config.toml
n_layer = 20
n_experts = 32
experts_per_token = 2
router_score = "softmax"
routed_scale = 1.0
balance_bias = true
lr_router = 0.00221
vocab_size = 8192
optimizer = "soap_variant"
train_tokens = 378300000
steps = 2887
Below are experts of layer 4 (counted from 0) of a mixture-of-experts language model. Rows are named up (a neuron's input weights, with its number) and show model dimensions 0-223. Each number is 128 + 32 x the weight over its row's rms, rounded and kept within 0 to 255. Numbers have three digits each.
Before each expert's rows: "comes after" lists some tokens at least twice as common just before its tokens as in all text. This comes from a sample of Wikipedia text that the model never trained on. Tokens count by the router's weight.

# expert 7
comes after: "=", ".", "\n\n", " |", " =", ")"
up0:134125160123143051161107120128097105127062119130163209074189100108075145118116164108173089153086158102093153097142106148161132156085171169126127181137114159162135119137100116133121110167141059105113166101157149158118129070166175125127104102103140146168115167122140151123162197063113069138107152092132145088172109166174149157080117147138165120145080082094143087129119131165103096132109157113069113100073111161185141138154167160092160157096112120071119143096110097091123087133086159187237109163162134139122128144160088110054145170135146147145130116121111152164217196108159108099126171133157117181190144138142111135084148132105134122140155090189130146150095108108110132135112
up1:133121166152110121103130146154138172128139119188137150138185123155106122108125198123102109104099193197118147113134158169153109135122197048125137112171097111131193131183158143139126160096141135082156132120122150101117109218119132162128180141086109167186148146110099140111132134091144145090086126187112087068133117118098125187090147110119160079116145127091125150208122129175153096114162076108126076121135131103175139157203153134162202104127133155166148080123158148111165134124115191178110158119156131119114113094146107111062156172096156165124129080134181186090127177070087127089101149072159139101096035097164156085128141157126155129158091123142113091120122077110112145137089
up2:128066157109136100150143153161124106140112127195128133142142106110170128148133131081124137111097137141095124142176100099122105195114081114169223135177131128080089131108111148184079100164154157126133098143127116108114172152168085178093103140199072134176117147131175161156160138118086082128140171133095157051141115140140171116132182096146079139070138187083092104109109190155098097150159163134094129093096031133160147085130106124127161149127156163193119124113138025121130133136162113122097138077149144129145103108154110166147156112068103147157147098134168103155134140077090121095118169078105116167142065150138114136111172091152051161088168182079113131093098150121115114124129
up3:122156111136165188121166140093135085065114085156132130112108146125168166137097133101134153190117154154096140141066130137124119164182144129150119131098110128171166119063091115145131052100120149092148138151072138152144086077153108117127089136140167086163101177105105161119093056127126131167162156122155145144162146078168012164088138168150115134139090136127172183158131109139158168124198135102072171113145142142156171129110075115138064152106156073125146187115105132150132123127104101114155136102124174140098044143121120145089200138157126106090094135154191164113074098095106213126190157132064135144126154201126114086140168119137126180120124112150117088158117114161120107131116
up4:183167180125141097069141130122130097165115166137140145082177112121137095129148115137057110146147087180092169161098128172160128127143071051111101128137161069138140185097157137118138179096164165115095091141116146131162160140131160138183129148155186118126088187154088159091156160126148090105089140130130143122114162089131109122156133151175116097118132109069103119086089086198154117147096202093097126107134156120112134122139202212134125111100155092131153126171118110099213133138123075082104126127057143142135110147190141190136084080128124101154134142125140158156193139136092148114114153154213095193148137190117070091115103163058091141080114143127121141102134138130121116148133

# expert 29
comes after: "  ", "\n", "-", "\n\n", "%", "}"
up0:095121169146144072148107223198134091123110137147102159139080121109163205154102150072129137139146157067145149149198121136153101163126133125082133110172105165141156128165163132076106090127063078097128112168132110153129077110157102116154080112065181157131116168148140113128129129113117090065151143120106107095123105149150110090049072132123109102117131079153087095107156102150104155119127136143114096175175177105155142137098101174122162049146136176158102183132137138156104158093113121119172149133165175099164123179134110122119116117141075160106121077188169162118103094066092141153109118121111113152086122143149072066087138138094148116172111101068155062127153180094079134097155
up1:128099129118102104194139169096127134157091094106132131118120103114125076191117208127127101151094127148113166154206134148133094171108089075130137178124110134170108153124170111129158065185108165068116149162122163188102139111137155166173108151108187208149133101225093110125147103106114156105117174128117170103166154077150131161159121138104165149105129149153136106127043095064115095122155111155132187154129149171099136160153133107157137107113152184104181111184135078101105147121141136123126163097171138147160130118123154139135174094146146158104109099101131124106145189091125098149138090101082101181102155120137137148097169080058123200085083151064140098096157148175153118192129
up2:136125127187166128102175093192171124087148139109157194124160153157092145110133090193155143119123157168115099170149162174146109095194100073135099150168186146134069149152093160144156099146074128096110111093091165133139132073142149132134166174111137104152134123134118137077184108102128129106156115137093140122137097122172123114164079118114173176054158159099108155119087148105120146151057147099113176127139151157169165130142082133126088154052131135174107130145039106134106169143124181105082077133070178139133133143121120128125135174157134105134131164114126157130138144058147149118194095178123185129077158138108134066159098182174154119176110108161186099114140075202165126132127
up3:096101120170146094087131176148121146167120110128138089164083114143115179127115138035102106122132128089152110250128137124116114132127090136128117173118051143193109123127144085133149143147129058115124172098135122133060128096124175136073055141111147130150192173073152147195142135138141131127134066100129093092080112099135149145095152127113192087140158142097137102138072115149152112196151153160164174128162137091114115143051208179142149153171087186136143209084113158179158131070172139136121169071123192107140128116110119146091123125176140139122134156128141149174090184082129135121160127132098164155174115086118109125144160136182111137139160147139128129101138118115131128130115
up4:153095097110094090103129126173135144133136122128201151126128134133124048106174124193088165142133112118162142122133157098181101121170099114131102168139122131108162120088189110146069130147097159139104140145087171107143053092111160130187116112103190103166086167130118131123120041177088092184161175093153176121143086130149144108107149156110183151161126191127154178107106128147153110145135083143134132156124117096144129166154125151107112142088181159172175123214098147137127137042140194102113166099042203134120116135190109179160122092138096120125147108126174136115160133108070133085121135128120137205131162166203123126125132134094132116152179131093107116077141118110113088151094

# expert 1
comes after: " |", "–", ",", " (", ".", "|"
up0:096177143193161141104148134148154142137105073176194187172187131091158094147184101139107179123162087140184107151147094106116142130038109123089102131161179105127183144120148132144120092169109103128130159139102126200159124135125148077159110108135075092130142119139158128139144094133107158139094105140130104111106126164139108127095104149155125103158109125082126092118112140068130143115017167115076150160102126098080101144104131098170104116134128113151115172118126128160146182166089124134177042108118070097093176156117090126203099185116164117109179103151176102097142142145106205115093040085107161125083157093142102086110157114155149123121168137174082106090111150143093150120112
up1:160104138188103106168139108180163122110144139136124153199138139151148158139136191125219153123148115139071124103145096245104172199118096147088144188189144102135097174105077120078147135159178129095137075056114144117114133150149123140174127159178139111096143122113067158092127097132084141056158177128080096071157111142120154123155140155170108127116113120113137127177118133131164133129159130172176138171108099145166120140138043091145115111146138079119105176179128085113105118085154132154127106122123198082108130104158132127169134133125089112046133143155078118093147154198173102121109100141084117097142151122120106145076082107177144105117100097145101134120115180109104174122150
up2:116059147179117129084129153080103086094144157124165149150141101210220134189173146126128160105134123114108134088160167138142088121193101097141146139147116091097154095085080133137101096113087192126112163160185147115148098129124107135126114106155157127191152123087116101160205144109117119070132091156144116082118142122184115111159208088081141119123119132132144169087098108151139202126164099125153074104070133100113098096160133131199182099137154104134127084156140122162124172165169153098111100092084189141173077131139113139121121109142074171116167067112180093119065167127119149129165109114190170127150064105111168112112130164131126143179129173133125072104109109122101109119116
up3:123113128133143100149072119094181093076146148129118173118061142138114128129178133125183066091095146158113102173158105154177113190106114093148119086115106162146142156045137166128116155094155189133156142155139139155164176169173062134130109156083135120128182143087180113090137101153120161151124115167141178144167151143136126112092120125154188131119126133177162193110126154097147148161137167088115097118141169130180127167233123130128133095107151147140165158146165112160179065135147115098128115108142134121125103102064062202090113153148092101125138152153115110161122096124066161040119097129088163195127080145076093145147160084130109106076141120113116131082126143112055122089117
up4:157114128164119109113166140083160053077091107142073094127118138103085088114109174092092096126118117162115126120112201146144138177141108068139126108192124118126104153128109090134094210124058161115132104126083113165109122125102106124128179117115116113156081155232154135194150153090116129156134093152131137166099145153124140127060156173089049045084077086138148129122147098045135150107115091111092099151136159119175116153144116087140139130115059174093112093168128135115126165201128113100106150143101179140112145119091088147099135108119120113138084111158172140127187093127082182143154106109146170154203123092163106105175147137085131112121137109171116180146146086093126127077124

# expert 9
comes after: "\n", "\n ", " Class", " Phylum", " Kingdom", " Clade"
up0:108179117153128091140156087130171149131130109087182122082233114075148094120095117120155107149103137170085070094104144114189143082100198085099143165101107160122163140130109087168069136162155085175155128167171116117099145130122165118093110121053089130096140135099159139088082132168163096143179087141126118161136096116120116119152086098150193115141128113082162183140150125154122107188083077135145085145158152161174180128095154122160134107169038068157138166124110139173126101144099150128092115135117114104092181156180119115066086212108087136121076157100117119094078134167139146114167080104123093123123132117139123123160086121106132153178113168116133127136168123184152132184113
up1:098099087099135130088140191144106121101078122113156153155101137039120125121159119131072116134135096102103168087162190114111123137121081181150085142170157128160113174152160122114113188176105061089139095084124159133163128135127140034166143151132152118123117072115078166089166077093087092083134125085126163119131119152090116124185065088140152092110065132128114111116110080121102130117157128141124113185057133105139133133118091146154040109099144134137153094149123086112122076163176165112103143108118103143115122127074127121165082142127071116116116143177058127107113110096098097099100096194124076141094167162123179091162109153105096082155087155150142120118079117076074177177124
up2:149117162162068145180119109138103131114142123141196216112143132169135131149092139116168122144077101059135186140170133197143152158114129105118133153112115173080067102193170123144085180056106138177071092088112152124199163089170103120131155025102152095119096113103129080132100090099158133135089134107157116148147074162125121081078137153123148112149128116124161093112066084144095082095089128148119145154164153096129116105124120174145132127152145165137133164111148135116178150115135105139133101139144236166164141096182159106111148123124187126115102108140054137106144097141071146158156150130091093147121082142126140107099145149143142080168107103187080123090148135135141163118190
up3:110090132156110114159127111114156120121170113163102110130118137100123070138122131066123094204189153095062122130094158211137143093175051080068132181100156140103111113126152162056111112135099150107139114132070136108131148132171127101147107120073071142151111092129127138172144055138158148157095193101050133134129138053121140129122112215123116134159167130146176144114153150165136104149153109096115081103116149128123094164127112153141138159113154127128145113122111168123089146104152125143107173133113157120099133065091177097149102129125093118125064076111208163163171121065134135179154177103094165185127071113199109078106162137124178125143153107104104126075084082167142119101115
up4:124046118124094148125180170134166128045154107114142127133131088117120110101093119140118134132135102160105119144102172122086149091079156072162135167170159153173139114100121139076096112126126157140129137093110144109102073162104199106125106105109135132128081116116114160191129124150078128150098162166089147160145111098103110107084120192072111154146141114113165150117135130142109146150137170160089076176144185184180130167123137109088107108105149068159150035129171187100168172155143133096087123124137181105150082126117156171086118067121100198097124095077179140102181172080163127188138102139098163120082100106205097155158106152113122084140198158121123135135118133143080071110090

# expert 19
comes after: " of", " in", " to", " for", ".", " with"
up0:149093100184117073146128165141149115096155185128128141134153109184153092153150088098126166109081133105106113127195143125163121158125053125143113155204169101194135035075178120167111112179115156119093151109180139097128084155137123079104144163138151150131121159125170128145156142130158084179168156168130086162134145128101054110156087127106121117102149139145111117156142150083127100152136114084135123105153138154123178044131097114129162107140108120117154144143097105117144120122124137081122119085156140084146105141133154165088186156064126173206155129094135099175158096066126130096130184152084183163139053100158105119110149093114205094092163139110200158094138168162156173153105
up1:104050113086014089098152129154157110084181125077178136133131072141109094163142148112155118155107134124144190120178154078110132165158129143184134127193110175076136212110134152113133134086124138128118166134109060103127090120142109132175098077148124145151089103080146104211117169187161083144174173100138142124133138159126124141151077086109157111164130122117098062141159122117090112159099097126118077133146120110134151206122134145119105128142146164140091087106115136152115157134167161125157190114108125152135123185102156152091119154147130187146107157103160173186172097061141149118095100152142167163100103164166090168131143126081171107174119161153141134069161133148136169138178
up2:108095167148088069126123117109105142167187134180088108143140113105106133119119116122103183139104118143115109129136113143123128103122066097169145046102097151150141105170120141154098131164099119171094127094089099108111055166162137088095099112074120119118109125107116150121143129156096069151191105025130108155125137164096113121134080136146060106155120139119128089112093129062144131120125087110074167135129134131133130112100079147123154106111134179193154114117164178138133136171142129137182097154082119118130098158094135125157207181081089167161121059122147091156127110084117128072131083221165164189133166135088102093104115178155159122175107148141102162145148129189094201120055
up3:151124119084136113177168134150171181093103139107144148098183150196106138149154146164095142136094109105095137145176124178169110092216120132110133078151108133136135131136163117125148111153113120116129149084105052083125154123134112116095110145111142134136151145161104123183116177139129152109187139186151114191119130198120062044114166139086154122150111106062125166140157174122157159149129120082137117085108087103101108141151093098176200189115187111195130090098086134101107141153083132136066152128128136143120066092156129131109126073149095163181154130153119143089104179061116098147102132174122132144157087183204148126097130133143215159115114172174119142118169136112097162085139
up4:124137120144106145100146123152104157076144115148093242125150164136169064117155167150038104156094120143137120114053100167133067095081117146122151125165140071148131156166074134137103121107145085126203162140134174139168138085127109163093148121139129125121117096053080080130146103194138131106186137124121125149135135171138092123124144165084116089126128130166177147136073168123111116082104099159091099136093077125159133135158148090116139119080226096115115108117092127108164088122102113108060141108088087134185155113151191142116130118118124083136123103120130163121168194062169085146110108207122136115157113095109153143179114179172093069141160106104132126151149125163170145155123

# expert 6
comes after: " 0", "  ", " 1", ")", " 2", " —"
up0:131103112081142081148057201100150142119202190143136182136138092113125101155142092137132112112125107118134160135100081206159201161123076113149129154161107111058218170147150118160137150157116135131106069115092147121147145131135134093047145135102076119119134096123161180091193143102183105169153133116152172130151161147141141098153135120083144147076085163128111172117109144140098109128081095109167101124113172124076138098122060075170111122123093182113131159197176140167145190163162160126146124145117162113140092140116097067189154142140114203147160120123120128142114116120182110109138132078136103104081147197116107130095104150124133114153058170173181106131126141114143128121095
up1:169110135088142121083145144065163181079130100048093133102130080124118160111152170120107113133108132110113119102120158103148187131153169113098137152177181131153161095136138123095099127113173123136152122105057162124073106133192159141134132133110104100127169128097131118105146156108172157077136083099137137151080104134139100171205142128112107131096159104104086120130146174105130114113099112170152089152165069115109083166166042075100104149127135129092161081119171153168066132215111133071091109112148149135190104070129121120180063103138133134101170146155124121157183170156149135138103108071066136164121116085139121170101070124183172145108147135208148133189088164164128104134116
up2:181130140158125151117129112131121092186095088131134158145133138130150138142092123120123145113113098147110140094096097140127142186138108154164157136136150113124154179115240068143130068093157145105111055150102107148181126130177177150117109173141132111120126155189140194142134075093108136200096172178152095103127180153138093151112115107159075160086093143098121111169106177101134111156132120163105108180155149073085076152109143139136108112105104088174162114145103164111138129105136168116233131142151125125112140129173107043140165127144064084147065112133135168105107148096097155135122147195168140127075109187075087066125089154110124126158150056137141072119091160157113093168127
up3:096150136114132099159123134150166073187142138188140136114180134122169163068138088115123158156068180131091158082122164185101131104120031138135180094155151115142144143101145150137144131116144158114076124132149130135145136083107112130116136063130119095122120146123130082145144124106105139142133167122093142079130088112139145087165086119117150133128122108124116111172030137093095079098098094185161082081116098175124081169092110132178188129090153129200145139148132074078162161124136131104143069111090093136082134119137057161105137112155139129183163121077099112165135160094125107174126111128150132205088076097109132130091059154121209165175134109128112120042160077089151154108144
up4:109161139165139183166147088186089149140117075108087141110124172155121094147114189134172119178165161146143087168136167060126108102099167192093102182127134125122137084090160100106161132099134127086116129108156109103203104132133114181084155146093056090117116082121090089145153096179080139098143098160101066071129098137102108184130101127090161116169141119136143122165131116133092097090115134088135145151095107159106132106072099126084134082131167101202151087055141165075143141124116123137149109084098144113123128113093108099138131156161123115108165123139119173158113137109191133100156087228106191136054156167111137127172160126112156149125103102178079137087097170165091113183134

# expert 0
comes after: "-", "\n", " non", " Al", " al", " self"
up0:116155143116118126078143117182181092156080090131160125145141134075139145110138143130231172100202139129127089103139121132162186140140177132090105123125118119106165134106193153106083120132071154133137064090103107115133140126126202134167126112124085138084100149210138160166157068162139120154133185168106068177100105115157092088127121158152167081158132140138084146141123136105186146157152179167159172108133135081131104109111107137146116147131094113062144148128109107178107148142130141095072088196118132100123092101118188104158111165096139131119167125047134164115131085076146111107128114132181171186083076151140055092146129118177123080179165116153134183120136131157132119081158
up1:151183125086155149136139127124120162136117114093104123153151169110158095109123152175157094133156135158138102145090119095111110105079077089114123198107155139055192041160153126096184128148134122178180105160116174143137065131142084128150167098119055126139103161182112115167072096088146149098124107090150050151122139117125148130136195085120170134114172138131139179124168107169149101097151133150153167186162100105125115129138100058140098124162140119113121161103086099118149175084148126133104099164106148134126035093136128094187163169137174108113163072127147149156018170145104121146143204086138123086132165176108103140103125131118120115086130081107135091098122128111135100116189
up2:142096133179118182120169136145118135088108129170128186099160061083147068145109132119097057117123179136060152090133127195141157133121087106130118199147156217188134065156131119159072129146098127114120140076122155162090173131141117126124104147096120128123142119153113116145122100119107120126147130071057129138100120077117157089124117121128096155087134192121136098100088133173116119165144129136136102085133114097154058121145119119099146135153191094196085091151126073098116117130118122068113052092120051164125178088123166207152112172103081173157073117149138121134117137103123143137095139098176162162137115146155077090103106108068181110114142108116166142144078068101147119086114
up3:083107071099164177112131140164139128095125089075132117080189113158087158136163159130102139149097134124144120111136119133115163125105109066184142171077210146081128066081139143152130130118116121073142115087100092083147113142160189101132127128125066131140135149176154150120163104141122153155156196139094160135126203139146060108160146122111128115170090084170137131148117119154079117173126106101133116129118142144132115159144170160153093100108125138153101107057023126120142160132136119127132150159104134124134038108164193148100161172140194123156135156096106138128172091154124173176172169127141166123148068122120119159172192083111111141099149148213131134147036107136155175113103
up4:142106125109099077116150103162160136181142105151094106165206084177148153116144166132126177138114147164123068148134124143101126126129119147135159107160144106129144118119119176107126133128147139177114088122128106155175133062142121102162097076216133164124112142090146101126176144202112131064159172080113130146166109093180160192155131113119159176128131162093127118121191144154130134097098108135155148112060086096135116161120102150176097115173153142108090083133111126117127198099100120123098174213140212080115165142142118093158189125141137173067147080152107135133086204109149114109074166177140141177129082148106046163148088115094147134122137133151102113096133129165115198070129

# expert 18
comes after: " |", "|", ";", ":", " November", " April"
up0:163105081151137106075110127140110102121149114117096177158103098121106113101162156104126108165125056191108171062109129103109108099097093114148175193171134157108072117090130137156115169148060153131108123112134102130099135086114169084177111133107089185124053151110133114205093075100153073086099144087126140136091113124147046092145168167102143135137079138152154131131095128109108135153121093087125155091099155111197113104114085087155105068122150145198106112118134169105112114155117126143138156062171131126118090093110128174152200104091179112118171126131094141106102090155046123101107126096087101150075094143195117082115042140128080139121161148140143175131139121108084104114151
up1:147123068166167142110111087073170128089121129127116141064127120109155107132111102098208158125086113156144155142119105143112097164101104125132142121125072185172137121141146103088134175159156122124120133061082107121078097094157104150139126121094068095094147133119135125130131155150161133135106169074138124120145128161208134152061132239089078150098165107146145130143166110118131092172105167158135130114138141158155122134125117137083100116147120165144126182200115147163125092200154172145101101148244075101117082162169104091146101112111086155089158133135142154116151081104055124121145197182065152147125138104148115127145129103068088155108136135087151088080153095150117166078158
up2:072132129131100091192126108127130156143125079196119138076150110117160075087104139092118086145129103098134048054083086103182099100060118122105156135155128098115055093123104142129071148143117169119083131084094122129143092124109098105178094095120111124198114113117104113140121153101140183139125119087143129102104143074158111175100129105074152118150173162133093124179089172088089196108084118137103154129104133129181109081099145152118118157097178172161159104147111104062119106134118130107082128108127190121063112069100139138122099157157101152180094083090117120169183096107129148114160157101103131160092138121104103090159120098056102100189079161108126107091114070120159068129096
up3:088172113114124145120139186155135082160136133136170162124115133118181075167131148104128152099152112114129136133133161173073164177093082156131168104114155117126113168103136144169098106139081186151108171073140110142134156181135190076092149118103089152118182103150147170175144033081120107078155120206120134127128099225142121165101109121128134077146124140148124066117149159134069160165120135124112149102112132133134129084078054082120129139145150129193169093115131094160159099083117177098086159098135133088169186103150139103148164154128124195120097085107120163137114185068144130056084151092131150136100070163143105157126066112076135197133107123119121161128135138128094106088131
up4:146128114142122144146126093129151139093156091154124227173163196144153124150117150122108095111119167196144142108139119149131104117091043114135144158158106071168143126104145103152134126109101152135127085132079058104083118111166159116092136129106148102123138088142163125168185130132121129091132178154120087146125196156103168137119126150129145122107116125159198120160165105187120096114125116091122109150186115116106087151119156138191139095116172143110146167103168172063195091184158096109106162128144102141069103088122122178112149170125107192118120081099181127134228212118118131097127057088115137131055133118119096105140134117116105061131134122189085098124093192140091098104095

# expert 25
comes after: " is", " the", " and", " was", " of", " a"
up0:141166097126225115118094160132141122165129155048144108180096133117134122131177135152138132151115087163130079103150075129151090111120109133153131123088110130136173155140143110112151151137104141099148116083103104154082076073138104115107147133113109126071089092046134141108123098084170087128156134095133131130095105130075125154169067133147095148172099094116124168166134120143078098168173139097207164106097096172141157117135125057087079113109114151137086140126102144112143123109182142138125106151148078136158115080148103143055138158165108099157097143141124075148205070118113107149213164061072138154150149177115162139175126075078144111116113180158122107124188117156068178190122
up1:198151130140114144154063133109122072184097118131099150165169165147154103112107180095094073121083154124142082181125158185096152115106138166142096160200167128220135118112144177204135156156111130133119090152139151131123114140140161171163101146099123181182150156141100149157182119112109135119157144116145098125085128092169123136103156147132148120086128157138144097179137096140186163133121145141118129130212178072125111151096103108131152075162131124196145129157176106204101131154112186158143151127192181145132191141103114185124147170164094147126162036169162132157171170110134159147129162143056134176143130084113155137130128096078126132159142141146116156176131155167111136127174
up2:166039118106086141119091187149126146156149182143119147098131129149160115154153136135175128113138101086092143115169149183179073172102127115144103153188114145150056157097129107190096057099114143130099180098109121090119143144091142124161119128106128089153144122110176139150117188068196087107156129160156134138145197128084117055108091173084144143100091108136176143156190127140142101087124156041109122084077123116168089114154143142106125139074119123152129099115070099111143153124175084134134131127119163151153129142106131122116059136105131172117110101137176097120174149071078106132152125161113195107121092137126099080165136147127129068146101129098162151051112108138094124072050
up3:139165100156190122159089159168121088165136167187158197156156141145165108077148172094160121154093097095116105169175157176165126142116108153117131132167148185171097150099103118149177145159127091138091089149165111072191137144167111142183133124150124175188088143116097123199105119146134165100151169124141101143158075056182173172117105118136149082178163097131147085106154145165116110213110109128103123125136170086161148157145175202144132166097172095187150116104092093106108127101118140184176103139133179104121111133089105135142151125124160118096144106132142180154107134129091151138093161154085173138119131112126102092162135121103072138209123126089162169106051140143117093147175
up4:138147178150149103100157149123152145121109141148135151169133150116092075122090196091128121177125167157125197159165068203086072105112107162141116125190076171149161209096143081159133099157106153117096149118118126172057129108116127199127158150126075185082114125112141131161119056063183106124095134122145080084131116148147119127166125134107135123101133140113080113169079135168134091141138092088148052078120137135083139108183137180152135099085131156189163106188151101128172182086070131123122149119135149161141101138167111113120129101140122176090142089151164110134075122122114094111117196134127112206099104163169085098132114102118121148125141169135168135152172117169193143103130

# expert 4
comes after: "-", " Born", " Country", " ·", " Died", "\n\n"
up0:114106084125167129088117133109136081138075113154177113102192144107103156164180154097112122103092123120156156062098075195184172169120154104087107105120104093197126156085130094131131093192115125127058090128165113124157100155169133122072163154138138051131137120164155094117116123110133143157077142097138112219140090111064083133102113157145135151140158121047109100155179087095107155118112134142136114189159076137127104120145130129177178104120109109170129142168116161134098125162116167167091114141140092068112179146102087127063164147185097067160103145168091149155155118080128177136138121134130110117156093214094164119050145142137136152131149153096131098125134093113172174139134
up1:119159180157141100099138112146129130136139102171122121135170175115178151094099173059138099119150114087159125135163140153142145199111086101067105128121126116068190153094170119133108135119081139110174127132133126156121116095124078116084115117178090082124102165153123112174199170105113099118050141121128096131144149128151177124141201108122090093129107114096207144170096072075166174086193152109101130157139163115153114148074083177109118191143087177156126192163133185114167103125166085127089141100139172113146137146093147131094106143089129182116110134146174151167118106108168123057100114117168123113058101101146050096187156134118184087106149126149115106148131124138114073136104
up2:132117148120132062090116127185192072095058178199131094164119131118164112134109149107126136101091135147141164092152129147114162083134114139091119108166127122122122185172189113097143087083110122104141131114158076119067093167104128110109131175143100159140147151123089121190097111176179148168089090116071179159128074106087113130090162097147118134138167126135183099100099157138130144119142130112192123080117064146103081116178123089146094131150075092119127169121140089116071103177157116139128103164084085092101123160110107132193038073163132161156107158113135135102156126121120145146151121093133095093155112075156147168130128143149161067105118108089179088086039143143183170135092
up3:138086153120097093172130168125189096154136136137139120125178113114156100116066175077123104169134188156115082154087118107174066108131123086136157182100125081142103113141131175172108108124178135120148172160093115177071137236118105139104148128116083086161106104133151079127077068138160063156124176125089162150119162100155096158136125097151136124094097153132172102180107165164152181124108090094108135076126158148125138119116142124119096082205155149114143090115099167143184142142141091160115136129126202109106178090160096148153135129132079182124046125089149131121168151127084102154132144109096126157160167128179082118096153104088123129141135129212163136130153138141056083145087
up4:093097156104176128138137156158134142138119134125120178149175182116117092160130109153101124125102191119136113118073155145136093189064042175098166143197092172124073146170133144120104108041090134140154040118091144112107113105112137153126160141078117124120086110147193123197155118107071126140090111122151109094084163137130142106096130154076136167092122113072162103137154105124179100154041119161122083093141108173123162137103127176108157138123127100165119089137110180173192099109162105116130149149172169140126082111127098128143105091086143214119140115098112123163113186094072143128141131107093137162099120153134105147124104080126141129068152106152087115102084163138136119228137